config = dict(
    num_hidden_layers=8,
    hidden_size=192,
    n_experts=256,
    experts_per_token=8,
    d_expert=48,
    d_shared_expert=0,
    hidden_act='squared_relu',
    moe_layers=[1, 2, 3, 4, 5, 6, 7],
    router_score='softmax',
    normalize_top_k=True,
    routed_scale=1.0,
    balance_loss=0.00081,
    balance_bias=True,
    router_z_loss=0.001,
    n_groups=4,
    groups_per_token=2,
    init_std_router=0.0191,
    lr_router=0.000913,
    vocab_size=16384,
    norm='rmsnorm',
    norm_eps=1e-06,
    tie_word_embeddings='early',
    optimizer='soap_variant',
    learning_rate=0.00291,
    beta1=0.95,
    beta2=0.95,
    batch_tokens=[32768, 65536, 131072],
    max_seq_len=512,
    train_tokens=454500000,
    max_steps=7303,
    dataset='wikipedia_en',
)
Below are experts of layer 4 (counted from 0) of a mixture-of-experts language model. Rows are named router (the router's row for the expert), down (a neuron's output weights, with its number) and show model dimensions 0-191. Each number is 500 + 40 x the weight over its row's rms, rounded and kept within 0 to 999. Numbers have three digits each.
After each expert's rows: a language model's description of what the expert responds to. This comes from a sample of Wikipedia text that the model never trained on.

# expert 58
router:427559542447482537493535479552504504492515483517429480482439536427508459482445419466532463531549501528561447470522555525577464512502568465484542449500483426531511461493452441417454548547491537587553472544489472546453517464484486481467458512526514487497553488506425578448532509480518499531483534464481510456530500516500444487460424465470507496498529445550417525525527452521481510504403547481522506529452458516536472502524534463430494540481570444477436511471557428465494546489560532503475498528487510455503512506433516518502467548440523511402536481416445461475458494521442461449
down0:573453485412486470457436419426466439562486511437504533431545494433473507446500498532514509456542451535526458502498541490448479480480507506508501442478537542464511480494482499526476528531525507517546460471518508552506497520523530446471497461479550476418482427540472576521461490468576486574548422512462565508472556438524532491483490564503462464549511432514557493494547512429552521499544489535494543529561554481461480572512448507403473523464540534495548448584560433548518493495515473508496459524464588525546449456542465517535510486462506512433512511527432548533457530545463525508
down1:483457526540510528459550462531561594407497539417476391477522505551542512509472547487470459537520532472488478497497480516474506498480459466512481479449504510504434461487572431458437504506548425480543556515557512467482467512478461547528477556557467497456487521486470547476456498512458507422530482467515556558508490454480432512505589440511447464579544557480454490510478497534519485503492489546507560552476490505427391455441518587517496470552488438470456488487536561554425479468536525474463498557434508515465453494539469436482509539445443459526495527534529501436520481473494499448
down2:443526498507481482566545460509473488508437479505551528542497528494495489503528499463516542530584499578521457543497580452561436456442491538541491505463454464560429524435502545464495534499490448518469567509496453499522434505563488510491453447460534563513523505469457528501522514533527497610522500552515521482565541539526459436523518513544453538475479472506480464482452431509552427522511569532451482434524509478447540492509523507460418498501502468516517448479438465463518500530428461500543504563474465426442427539492484537492529474397528541446501494455509528562601570447513475551
down3:491500548469511493492445510508492521520481504447502528486516482502524550507520504378526526506444532449481551502484513454513492457562520425499496477499515504451535513503525492505446560421544455511461489526480455472530435577477481448443436535424537483461523561517557537557570510484558515460513484490496502402475494506534504548491397508509512546479454484530459542505559457533539478465494530504446414553557518555508496493471475454537483536519462526458555434477528471447479538552486526477470508476460478445393546585405587452520558506436503409500513506483528512515440488577501477490
down4:525449492470450459486615579490474448474512502460518540536491499507472446478448495473559469580503464580466524521487487493436494395513480483569515553524494500456472471484489498541481570505450525486483485484457521468506497434543451518454538543500437494503503448523492484524417520435403536564487481549503597464593513487524575476522540462503471459443481506461484461468447531495453495504461573546493472490506480513438506492490466471477465519542405526534498499473532526525463468506493447449507473505525484493483462518444440470438576503542508535556501441484601417447457484489520439468
down5:543547483470489468523474615562469431490456556553488453425447445536499524555556522511475510510534494474433484372494458478505535483472526546475462561439546555499523546510530471529487551490468451524419502560430496480451464570531517567507552535482531512495494475521559484535515558495482506529476537530543543455483521477457490531605545506406431456509546525516465477479476491500452491501611515409496474484456554449541540457477536524534481528549511486541498531453504515508550518520505532514488557536522491507461496509517535442462501509428474521512410520455481515571502489499510517564
down6:498443503484447460477464580431540548482531531487455568562510501469555426587563450497440501480454521463466536438501555561452540471553461449456484562480501521490513521496457516518461488504541536385486503432541574490487480488515467511495489531475502501513443430552478450479436475555555545476464510499507499511522500493514544544476534516519511475486543523403529503497449458538526519503496496511480586502511616495482468488541505471532502494465492483524552474562411551432526423481465522534542434504543439499563457506543466545543538503527476454549553510593511486523508470515452521553
down7:567493472492507491583544506522487554501522500518498583434499529548501483416536525560478453499432540422492492508548480502453521528484477544547487468543467513558520499533511527517497465547505508443445479501549606531437467508523488538525500474520494462440505444439537560546454456438461515475469542521457496487447527476463525552515537528462506482481497485475547534461498461443525511486482404546542531381466487574487527516511500509525495511523501533437498500525475543447472558497522351531492493505500517469509598555436512541463500432539525512471503460586487479564529520559468536570
down8:517481484515482508523579428407479443541468493463477463503521506496514504482499487460479534448467417554534557483547393497491503469513533489426530498487435511508473509560510498423536470477491448474568490527513469482511494533542548460484542516533516500518538541508494524540594501559522543446522386531516498479490525491475461490411454515528586600446549442480522549491515486472529502521508531554480471501521516469497501506427449535513542558503572481463521547565483474514431550574534475437468527511466510426546488492447457528468500480453520529514440534580464541535470516539582574522
down9:442397577545458514422550432468408505493508421427486489505457477469509458460483490478534498409517435444512501430406487527511496538548531479510498452530448517528410550462486461492487541504522528513492461514507485500534537482491535478525484548489450475520514566495506523528467574547480499496477418529496465522482454445544471501552637487583525451482492432499529509546523554473519450465500494541524503509461510479487500474555474512513498482500485530520462518611548451494555513527530521479491470479414494453410519521499520424444490508478461495478448467502443483472534502505507457421
What it handles: Byte pieces of Japanese, Chinese, Thai, Bengali and other non-Latin characters, plus prime marks and blank table cells before numbers.

# expert 59
router:497495522476566596451534486526491544475544444536452476453496522462540444471435497460500466515495483515560521507513486550557475542543517449453484486524542460453521481537501520457492460513458503532499494510455437482479558428465568506491495517553500479484521543447439506457544583489478489489535571505446555473489495506489461515465428496488587556549564438538486519531505483458487489562430522510529477482490456519561543526517543476409486571396577448482423501474535443479516526522541544498500514494569502510483494445515580482457479561442531546459503445488490486501432387427469471483
down0:555417542524380505481509573504504475473483500500455459485516554508538526467536429529543523532535454510475561530480479492464527418520585520527428529487415479504491544546503526495497490474462502425529453529535495554480480533415495513463518521521518617511527514509537406547503458479552497489482501487493500495488537519486554500523501407509547535491504519491570461552490542535499526560528462446522473445533509499546530478495467490446486468471505484462474521576533474452547549476410478533533529531551492513488458513431495534444640507470576497500533401533465560491472467481510476493
down1:512442597523471509528558455443508467488502484498526507491570519518528562480539528446586421499512468481480503419560475544533529520488503511498475475465440484435474558505535498502476509517491478549459463534573505473540454532501451462480492484533520484518519396489468480520498481577530469569560511511491448541428485552516463461446416474427446484505498549537557532533502593480537475449456471511495515483472544535600517493492523534448529451495510550478483512495498483549536478507442391453491549488569514532456548470511419456440458528521506569548486552484446465548467475494497486583
down2:567570492480499590450511509505500497474460466478521514478482421465526470477464570481546515461530487450486562514510508556501500396542430482482493468537497490480486528439515490549461533542479473503418480530589533498483499505485472486465511482473549462505612511567552472490540462519440448449471496511468479448465474566457457536435526531536497475516417479484526543492554522445439520466504481488552469473488516535509543432447468477476569602547477562436567441476468472447501468499522550499440537522487437525485557406473546494540520581520533536500494525512458462516447485557458528532
down3:505478464404503507497410520522575471506458529462475550530491501474476519570534547523582613528585498484471504474476486560512489435509498511504552555465527503507561498508570495491534547515440487483514565532437532468476538534454572440482491525469560493565514447493523512480517466588489470566526522550506459474561482491485548530530518476535528554505496515528411552550541409488548500500548526535511525485496514527477481513429498486508459458466521548477444450491511507489481510397464440476456471506479491476477459570535454574500532517453436475445547495484515521435477517545406432471
down4:478486517499516488469465516528512564474571477495505494463550449505493437529512515461546495439561507465540497542444487424564530500477408485495573540498490490502493537415578525530488469499506567549534440502527535520462590532558501494416576496525484508478487508477499589479456485515515490525462511476493501471477483480598616498511528465510501533445493529495442500501520468524471546509486527505464450433491497554489505450546458488480531533470455531565451462512575594453495528584525514551564512534564552429509492555518492536532503450555505422506602551483464475491551457456468506515
down5:526441520565450440569506477453559518522506521500444492457503453487509544545513532485437518480402481527490546470468544456486529420524509478507496421471492563503514525422536472480498596566455528514505465376515459523608498562527549499561493536445445537547515519535554526489517565451510433515512460449564476460507564516484472472511476504488465503520484556478547443480505508501427498492478531518483561501564502504421504479467512463562484532506437571503530483527610415545453468510484525476476498438564455511494475468522564491484495467503512507535445501519526433529523516461524505498
down6:461520526539468480452472444454451469572549544514518478555487483548431551533521496549477477422519570513522466526477501504490513604511428599540547445500420476493463511503517508524530494512490532512561521557527441469509538491478522438484507489527488427498472597531544511467450520526492527528504444446414480541473478567545501427496484555512488502501464465499517460488495529463453567442510579484496529516475505424526538437543459478531569453459425556485436508498517527479540496453398553523455533532457493501480525478521493438492500520469469559446593457498463520531562477547490467485
down7:583518440595542522498442503565498538484477499496497532487510522458479478499424497535494445492525583453543511482518472528444522499509485551476519434443445515520498498506489550506514562492542550559490460550415539520517497509501481476482542539526474484618553460462514493525425453519521449441506416448541452450472440511508489484518551596502523467468520482435527546491514517520553451513555539483573495472456524449516513495511635504517453503447497520459542503482558533480525546424499494492554470493504480541520526456580544501502500453568549506522552505596547484443478475501493450548
down8:473529462516523486514537462492492557500587453514461534508507528498534512475527440509537467499444477538523457480450463477503476469488518491477505508492506573523550494585581423506507489445502460495483497509427451489590515545448553602461477564511581488535414549525458474500501492570491461470443596522483529512496455574552520489482446516521550516432497504536480518513496441508501530457471524476549547453452558530503486447546530487419495482516528487505442537450486477518480460428514473448469568531490449517446567466478514450513488478518436393529592442545456485527469484475553511558
down9:534567498514484483436518443490468456510424520518455593506549528492511472464609466442511528568455445545456478489486543541534506462492525467391468535486531495505465535555525499466452424508532476475512549463531499487518520562507431471481556528547542565586507518502476468506471474515532460507504431483535517570453492527433517585491464477543602449456461490532530471496547519515484427477458573483487504472506485463490455516514516549426484537446460489497558492487514484547457510512494448496481577478463442529475487500459512428400490465495444505549494460480509566555488426478542507456
What it handles: Opening consonant-cluster pieces of everyday nouns and verbs after a or the, such as pl-atoon, car park, sp-rain, t-ile.

# expert 55
router:416528493479555502428521467552527505482546498515485488471455509430547468475467454484536486583505487510455507456505557602528498569552553468508541441467588492456513458570478474549521505506474444529562436536480529543477551487483532502483452485495557518472508530446467575444488571470501502490483506491498578490472446469479488524421441480468542495475538537511481522513525471461472478523470583497543520540498426528499517576546535478523492529457569525416476588463497426479514565488587558537487467513554527486510516480394499505477463482504517543441497416495480453478458482476450453509
down1:434476493529552497492565560544466497508570581484508453481459513494455465534500508442496432475521557493507478538559484499453503454509498515468452509578488508549438463504538489580521576518538455478511437483514499508588456534527501466488533479454548504535506555495549559496518539475466534566528505520462543483459481384566471558461510521531495517520487545503576530481494532477463432534531570540510468500477495514466512493426470501541456496567544530549471559450488492496483430459563445525486521582511479530556508562466572463476483500554414486506525589526575426450477526492506520442
down2:476442499514484437449492540529516590476470548452494491494471455553433532504559482429511511528566437562503541511558554533499499503470395427543497486546490468494529567469472466514487471406514561487506476432473532493505481468447469374465501505450440506464530470454499558449540522509462476498508514443475510534508490531458549514540539530541514490433494468470473497502456492530445531503489454491452483568547514521561506526552538496533492558552522530487450495548412519489468515476463546434485526410516432504516495528513507422493506527532535503547451609528581464477527531532436467503
down3:519496525499492445480536492495487478481501441479534539511438510527548579447507484538501571542523434564424530467400456498513467497513529535471520562509578506504423485509547514507533533483551485541488465525476486601529498585458544530473504500522519464522559457493494516516459456577551466519464564373459468527520509495480502623492475519555481483509513529481531499462517496523568444518491492496468496471415553503522497539505434415533509500519511500507423465464523513472519471507497456462505559524634550513573450530486474462493491511509522493505456434473520569521539492557533430536
down4:500510467557511456453466536463554560420501567511527500465563472561544491482459418455507523496521578520442474561468583565546543494537462541481419487475509492505504436517568509531565459521562515512520496484505466527544424437498445572507554557500489428489500516494512518483479482534581489447517490566453571425439542495535547525482510520492427481509460531484516436487501495503510487489570553477534514523489522517480487484538500525522480428569498471465580444484499458434439481498501447492502536436499542535565486505492563459486549403468428458478555494482495457557462522523466496525
down5:608458481517427516501491429539481495459477484503562541552468466496541502462515510535503458499484483480524543561448441505488542523481462507472516445470469486488458535536482523562433399471472484504457523494518512580495515464506469520586489543565564510511484488504512481519507406516494493510533524583480451431512464470462557498521574514473576486505526485568505417553490464534507513491492533475513451513496558485558564521483461457481539436542441516446525471496535485509480521541544431427535467508449465540506495436554411592460549527611512508482571545562468498473541483506459483498
down6:504436506522517439465508534541547450471536521513495515495464471509516509524539528444488489516558436508550451430512507486431597546507517507496439429483459516452511442493497478488531487531504499555517527406561494463533492476529543544503481469532461535499434471497480482507476487522599513495481563383514538520487531420480436516541517526553539482578569455532501609494488471579549484545482490504558508461528485541505470558439479487439544509521515489482510488414452550528606459540516472467497523580449506552485577444510524505463564480506462501485579508474504527458491438487501488450
down7:472565605509507506515581526502537499507516460477460411487460482556493535490493496537511438494415448517480486456519486426497509467434560532485478509509476575528443480527481453509491485503516482530479435558524509481527510463492552591441472471450390531549485469400503537482428513544496500470540463477521496443535485521538574495430516476467511513508545504475516463551485571499509498542558546469488522456470541595492504531513529531488472493514426508515499586437510515535417497507534533432526501507511475518534414514517512453504520491538480431535475456384515479524410540522504463479
down8:518459476575595539469413513491413563510418466500520475502584519461501511466542496490552462488569496569516579518501532500453567560530497452476539437547534488533467544532493446528520538495462440464489565505536451526549401509444453550490459476495524470460534511502490445497512430549449605534505553503533509530475522482549484481560487571511524502517442515470564526485554487476531480508525497507484513471504487513468530492499454499575514512411556486537514451491481565513462545567553449506527502549472521509485462501503518518543552424513555520608513553542568537497505496516509529489
down9:460513515499537544602461488434495410514462496473477563559493420454552507489499498526504466518430443476478518478460500484446495448459541533547524499494482488469510543513587519544469519511444431535558554493458536579562536486525504466483449538508524510449411512444546509505449496470452540468474486537511496535485548481405495505544508485540492485444523524465567433508491514446481441484546521576494599528487531540503497490443535528568412479566554483522588452499459404519527508485523533487521513516535442489489454480487484533547460470495434524471506566500528484510470532509583526560
down10:465462475526521443510514423487479497428532542495426447540560576477529488532523558507520518506488577464458444636560566446493484476518523554539527481441455439544455535437444500463544532520425468509496501519495439504497490405464455572479534555454463457488509570486489497528500458489523518458397527498528457579541552523426490510559485472507507557469459548533472506527436539486546450479549508464450546572422476485497506477530496497411482502532474526452529524506493514527535460461518482488455538495502535515488459539448490518466529528497530507497490572530554467456511469509520433530
What it handles: Opening quotation marks before quoted phrases, titles or nicknames, plus prefixes and hyphen pieces such as mis-, un-, -p, -C.

# expert 38
router:493592477429505526477507492559573521444481477520456470525381537522524478416456463474523523528464474581555418436504587507502488530511521416494536485510554481500505470522465462483546514514433509548518459494423448580474535487510594476503478467524476537408539494395499496472590551457490507504470515501486557509520505474479507424450496481456461408560541483530508529494495473501462539513461512495530470489506464492542468504541492455468519548463570492446424490477564487435487530489511530474472482490467591475509548490475527563424476534502534552512510503486485466483540484483472446465
down0:434508469463514511562559473520498520519506530421499511449485533501470528489514520499477499453443482489470460496456562435510515508524546490522501477498452488488509463565510475541582489521515440519552509503493487472474486523492525502520425541447493462414548561484404453377474418485534530465482393432526468485417463497579559498537479508504473490515496535540489477509456494419436548553573486527464446469493522458499474423510565450431485493514487485549512577561570517470482490538518471477449527524492512471562506506508492512454547455427482476565495576436561487550463486506551491461
down1:496475531468493447601542492505551536514449585471478572480574428523497465487509487473485469451451497507476439478481490471425431480532533489527518520499557523501465464562512431520508455509525520538513474532458462508486519545549379565473520505460516569459492444482561495435529476448531485488504437478617496406516486503489469486496537511479455499492502449491439504448549427467535522478498527487510484417531561524498519499473495507431448485557515511465556456480449465481440597546516450544476536478471456454468503545530455571552484444556526492464523498484466540465520574511463479537
down2:434477483591497531438507534462473526527573532531447489508510509482573499514525413528530506445481431524468470469510493527541535452503466447468477500492530501479461495538501504522459441568498516514476561430472516556417496584528480551469463519565514469505465539465543482482486497462476485554569495448444461404515439472473577467484493471488507492608514479502470511498467537478495447519529480511499500532453558530490547366509505529470465577532507432537526568484445500557501460436492491556496501523505490495537533520521476438471427527417486486525471531504472454505556459423429564514
down3:506530538524552524530511507489487475466534565577466515488493440461489517562420441439556453496468520512467456553448470523491426478562415487495446494467573489517517492518430487457476472531486507535541464545493500549445466516442498458491520553508496412494500514513507518514463469541495518417543474496546545518414510504519492466580525584463497605457507502488506491516471467462513531476547515546570496526504515522554511506528530490458449490564462457440489528385460522512479494469456475491485578560568488480533460466509465438508521484472512495455581548557558439530409492535420516524
down4:438534548487553470463507530473473541417488510458536556516441525566541541426508548460467516470510466507441490471551490486518510507499459472515500509493465550494522527541564485489514498448490445529495463500502497551530529456540495490417502596523512416495374457533525498488494515500476583506490496518467476481483525455511535473500468500458480514443418492543504525439525501531507392518455498473497545533495527483503439464422461615428476464538534500567393427463541521472511547496509471458428452451463530488573438435467479482465486494560527593470554466523499525491508489484516514533
down5:480546423478464513496484569540503466502518456508577508475473455529473487403514540510507477511440427533557500414505475435526503459451498484527551517543572471480495539549471455424525532544516533477477509463438534494494441525525504456455529475530494475508438438504481480514432500511529475442492554494515516496561599505468573552526460453512513456583500505439518534509577504460419529453483549472441573484526430476512490514466472504517472452466449501467526540540466487533465497484484619473491501524449583469536432547518523492493477462538497532469553521579541488554522591525496546476
down6:513421487525516575548563471474471548460464551536497478522504489518499478528582517497513530516497535600511456435480540448508549583507530510450559467503504546467482521510435507501515461486499486517486541526582484459525516561407430523486605515473523449511470490574509511505452541547474485530464503505492514478494472494467522494513560493491477496429570415478454464517454536473511515500407428506548501525505541521426535504554525410421481488454535519597500486522533461542470491512460472546501476520466567432516480449499520513601550584519512490554515540506488503579474468543498463513
down7:505490556500505509529500495530493506510489508574426478467480488445521450558516482539596547454505552553553527511576462449539503508461507486436566484435502537507396460520441476529502497514524389483440502546513523477508447440491468589520481510536474486482404495530512456483506514533580456523422516487539474510439516460419454508538618446501442496462498501495495554473452475498510568507478464398496520540540488441435474550493481535508467456496457464509471428486484487528508513523536477464505532493484516471492592487561448423437519464560494527524497475541509483494548456522514516467
down8:568491492588453546490528456519532511481457468514503533524523532483552456472484469477511482562441506480458499507480430446449482448483469504483524452486513593504458524502509523457424490496533496405545525503532477580459551480511492487546459548533562569529475435426467471439416526528449416539503489447601498518616567554487468491532468490470535552544508504510503397491480470530522556530544498574454461521526447526533525470505474487580471508490527559573518476558570481462502478532501548530514476519471495530544453480520523481547508487487523566470470519500480548497487470450527519422
down9:503510522527462575491534512467517437523481531471488513541516543500533531524622508435482479489605523569517508499417555513480490459488443429588561465509549471509457473507470472568526534496500379556429527508488486533488492431449505477457481561518474531553535497457501567461534497526519519552477470496486496494465500532555554451520533508551492425547479507507459506477450485422522497535537539506471513491479535504507488508439538554529584427490472491524403532524497501527488551490447425541494429451534501574483416538510442542535416552493478544516514446520483489496486520512497552507
What it handles: First words of place names, especially Spanish and Portuguese ones, such as Santa, San, Rio, Sierra, Puerto, plus year prefixes like 20.

# expert 0
router:486564493453512575511535452551475514459558475532496494486489537451484468458527426443556540587551543483537488542551462585520489541539568478460482466446505397518514468504534459497543541543483519502496467501454486498433587493487553472535487477505487536522505521457476543466553594475494417515509544506456518450471517450475472467509413485431581562555555518494468560549528486521450493495451562464505510480560474617477530541546521477432496507484562470502456550435476488475540516534479507504502518540507501460529499521497493536484503527455535524436534423483499454489481415431494465461
down0:535540568515596554430544537522491504543494440489569582441474524551503480509527481443473515531518474501504492572578443480554456484470498533565549452420530544505447534498453497432482505452485488466458474486420487513458512507462547529425531565547508495529526529521471508534492538466503594471495444499386556570526529440491500499488534494486519504422468511456486485528569508525391555494491515519423525524487480530466499529512488448511537476525435487491402465490436529495550518505463484567512495482521465491446520524457538466506534460475482534508489565485522529458491450588508494449
down1:489512480461529441481508505463494524507476542510413490494476483531500524374426451526582487463497480514487498488419480494516489444435463538548447523493553503539475466454514494559454482502429545502428525477532459535451502541522552535541517521480458470547523472469500491454493546511411569523479489495527497478442497469487499462499592417534460505484521554453488558523480493520525423500571450538498535521499497476477516549481563491422538549466490491537531565507478493410475404427479513511488441486563490513426506490543425449478473568451507523546464461536512478540479432410517458469
down2:553534562435495570498444454535463477461519547452559439545517504476450522554462584423493420516455479515465445498487441556505520550477481467508510542526518485529448478528465501506519469453530503453486527544509491406489456592542550503540583459432473465494463524561510473486497522491435442465455501423552533431499444505564496521555533484443474418535527496461456548544493493510473496498468490540515451510530535537479458378496536494462495487503411523522531598476479511485489495537456526451549471499539430427463548534432491506520509477471560502502514513555517497509491519465529467527
down3:504467542454514489487537512526433458477479499472425501481509578507468495535443458517479564441463441481490538439493513460528489463509468505493523488450479542402456427627490425426563462544542514536472419472527448515490464472500480498553545551487449446537480450417547491545474496462550457451498514524532468519547491528491576462511453489451513482515487527472472491518560513593471496527495553531527520503524488494483488481520552556550402508543559516532524487451552496431547437503487556449525477503548496506494424548463530456510491510504466502599487559530595508448460496482491493480
down4:537465478501432427491535417519464538462512471492567511538464433518486435553554459510481487494463484538437503492423516523538520482474500503492534474507517530526468460501520487489523525539496522456472514465541441477522485500533516455516506543540530539487439460549491524482500452524503475553544476485514522464523458566495566598540460483506561533517573415567481506456482570564571456531548486447500537458499577420531506462507484519440513484554460530406653471502549451574480499512592496495546385457497483478486497504512467520511468538533538494501496538540483444485457527492487545531
down5:515544565474513490500492543551489458468495483479535436556492476565494503473524511531546514507555473478473494473471505478553452486470527445539499507422436464486428512488488437471466438507453482485520478521525431531372535507504429474494441448564496474520543473495528490499500550584513509535545505528572509425431484457583468413477568427481510550561501572467510530494560438477559492536512500528483465481518395534527497527548516478461581516479508458564484475523565515491556486575518539524518408519535488469537491521558432505520561480478517506496512575451513544545508505538480530533
down6:457488541526526502554525520519437542541493542579559509536452442435509498542538487490540484464455499536500479540499423493520480442507514577549570520483504420494488518506479489537528539467479500523503575477504443520498495585502482537472473512451422566462511548410506458522574520545542494498483514545508472515487536486593532479533500498524483491555487449376518498545464541546526469531557506427465462556470485456503491461548564515445413526517555458437548501537466483404467501466509486498526482503490504439493526591536460533496450493497485466537473448566556449431536567507540484493
down7:507464444494504509466484472424452530442523599477482508505561503534613452561542533589533509454465502454495447496459481533462503480463512518491520520516430468476484520518495549478496524455503505474463539568467488407585447505558471561512521538488516511492478564525527511446513455494548502558492533483495525429419483495574505436415532457516471495516499541470519472486467484534568490506483527551502452476505544554553487496500418493615536528513489465423531459469451479457486498555527473472521434513432511507562533500463488514523489497466503499513550466506560527524553478506576624476
down8:468577485497402481458533466531496476492434473464523535512531494510506488565486517477479459568484517411492495511584461510466544463512490536436467491480542478509533498446491503471516533488505485482524450524495430447530475467538499612397515547526498572510509470504411450493481526506494471545501503517496553483454487449576469497529480434492483503470476489508514482527525506414452506440523508471557471516507544509439493502485493522442485568487497530423546427540468525423466460557474448488495478559440519537517446480516500556535512616485550483545481467445595569423507488426479534445
down9:502481432488477482563478520442562452574563508461492514508453495549529458549513514573525438503544459486491514439476465512578437522476490504524520459492575510547505495542453466429537509451514533433540461475504446481564460493462544474523542484491430497430489497462499453477505479539473445455477513422496441468456514500559528533481551493468490531470440515436558447518517520427542529520490488501545477502555500551551487533469453544514518498461529550483514582455533542497490511556457533528513454444562495522569495436472507510561491481526572383478562482616447486501483531499511482584
What it handles: Word-initial pieces with l, r or consonant clusters, mostly capitalized name starts, such as Cl(ingan), Cl(iff), Sl, Cr, L.

# expert 21
router:516502508456518507532491488522578510472561501489446510447496530450563437486504504504496504573504526530478465486539503517519438521526511466473515529477493472543469474564532424498510508489435463516526467510494498513499528458417560493492479468599458509519505568440481544461531527477477492532507550538481562515484464519490466485453466508435516495515566456581411553561527452512487551524494543418545465477512409504555466535516518441459571515454562399459410581440609454461494536531529546526439526484482514470533509452502559550449460498450557524510501529471448489515523476506412478500
down0:520518497509529576533439539493506492520501475522536483550475464447502504545587439483432493515476494510455422521506502471533529453504533562508426533496574498502549551470546485467435481556508504574549507559536492489548508538529568469516397534574461483517515511529527501468489477461547447549491541443533436491441530528492509468536462419452480462573456484519465514522495522539453602481525433559484455471482479525502466426598471577483531487532449515516486478507485415584533473473529455524436462468541557552462487413524481458523523508496566531504505536529488461461484491495510544551
down1:490515500465509492547577536475477458499524484464385538411541489509635565491459510561509455609549477585534461502527498512454476507483574521485498542587511497479501490585556476502523481515561546485541448436471516473573417536492467488483450514503486509509480547504494521512523478476508571489525516491452573558479508500509549469512494539445468506520498522483487555484552506489478579435481491479488457461512508512563474465499458485447508518517553558496500536596433502567471516472443508544511511519548606465517490508502530497548491455486465486518456465537485500581433494549472546547
down2:481508503545471471488566433557496622490453502496542533496513452508538469487561468464535519522550456450588483405566456455505510441480484504508455480491445530494481556480540462464482457489467541433467560486512594518454474508434461515495483479543483509550515474500486498478442534567531604470458516581489465560502502529542453501478584478478426492509459516503521564448527404475512411567499494475511465470529502548464519472524534525494555501527488503452457428494526521516523466447500464482543497636453450501514462538464451495537493473427522475467494515473546466505518501525477475485
down3:530478481592511409531484524476517518457542513429550503506479464556528385539445549478458515485526500492473552578541475479469489458493487475513599572474524506520485557511495528522597521484510554500462536484546449521502522477481517503428448525550481526428525494548490481496432378489419547491471492504489512485528522534520489559476614510489465517460520476511526541490537487421519488497593487503447489488477517509551534473530520504417495491456547449448511553487513486491535481567520506535422457511415448473516501503540503529453528542494419521529475458538530545455506480478496497594
down4:502472509477502522484522435526551478520543480469510542460465490472509561547471484491506412539518517562457562587468580471601525470451454466559528486481490538528542415505521474507480461487529523430465481558514510485497511432555468522444464483504475558476511575466556516409533480513546499544518512512588455510493456552526540491466544469555458505598496532479474521491479467591568547497444555458461463553609489492522464480533543507499497509472472480494467547555569512463435513559496541571500468534487485543510479496451527445482557467493487465508533463445516576472531503540453545540
down5:498446461514505522502422469458548511489513506415471515533469479519476540478409545532444486532406561450535529469493439529575524563495451507467492505480492519503491493488457540467468428474589472522528560492510489512560432445559469519528478526584465531516540573438469473455400513573465523508507483491476479500526511476521485497547507525501545489511544486536510497501497478429423531408496420431543571486468467509502472491519501481500488521488497495578548435530444538498527583483489550468522512525533484482553494433532572449558518414441466462506476465446550489494496462524551570493
down6:488451472434484534553581549448451491477490469525537485546481504479480511459472569479493544558518484601511552567517565545443519499461547540526552573530463523486531475488563492485479478480482546481503602512446584450541585474481520567493467495496522481551441494502489497493477425464525461474524447403517550507568479443498562547557445583496481525516453520502503539463497514531477549542517458459541486489516507445449465461491527550506483425548427529528519498411509475503536455493489518500467469425492488506508491479472520488483597501441526520526507416472549540492524494418551508476
down7:476568421497493466450454433582517509479512550491498519514570569526545506546551463510538477506502511503532538474512510507515491494486563452398501484482551508514498466507502559440494507543510525571497504520535428497478501519516547450483496542428518510495479492453470536485532508505506461424513523469503526542556586430580529465541569502499460525482519520431507471520528434548486543473530493497491481548461502445537573552498514469476500494497486460472528624479549575497533465507515538514520490536475487416539502575504493517505472506509482404506419475552551553463555434479570393581
down8:481487456556530509555524561466587423484433552472504528456451487493546534518472519454539457616432476480465534498537450420469489525476464542497507511507532545449505524377480535532503538469490468473519504501484459473440503459426531484567439593575480522563520523497512567523558572512488444503567541501562478441515458503528520455503490507446503486530522530556545478564492486553523463481412467455530496544522446515524529528480532473501471475501534479517458445438452494568460512501514444472500428418536522504514471527477468485510516492476521544486522525512477502433421452482491481580
down9:530512462397488557480482459583582508509451497522451557571474494475455522488586552458536472529505528482457478498540505536520421505533509395517466512495485575525500494543571512511488417515534468451468493529465443402510481487531485571488490551513447552530520490495499420534508512416499510433572505504535522415426402522507473503512421450495555532549519476472496475511505471519497449459444473486542426523492499541495455495463466533544507556544521516540470467497507504515513466503449460516533435581478518507490522541499575434487494515502490517529529518523598505494484574470469491536
What it handles: Area and density units like km and /km before superscripts, coordinate primes, the piece "overs" of oversee, and verbs like led, based, held.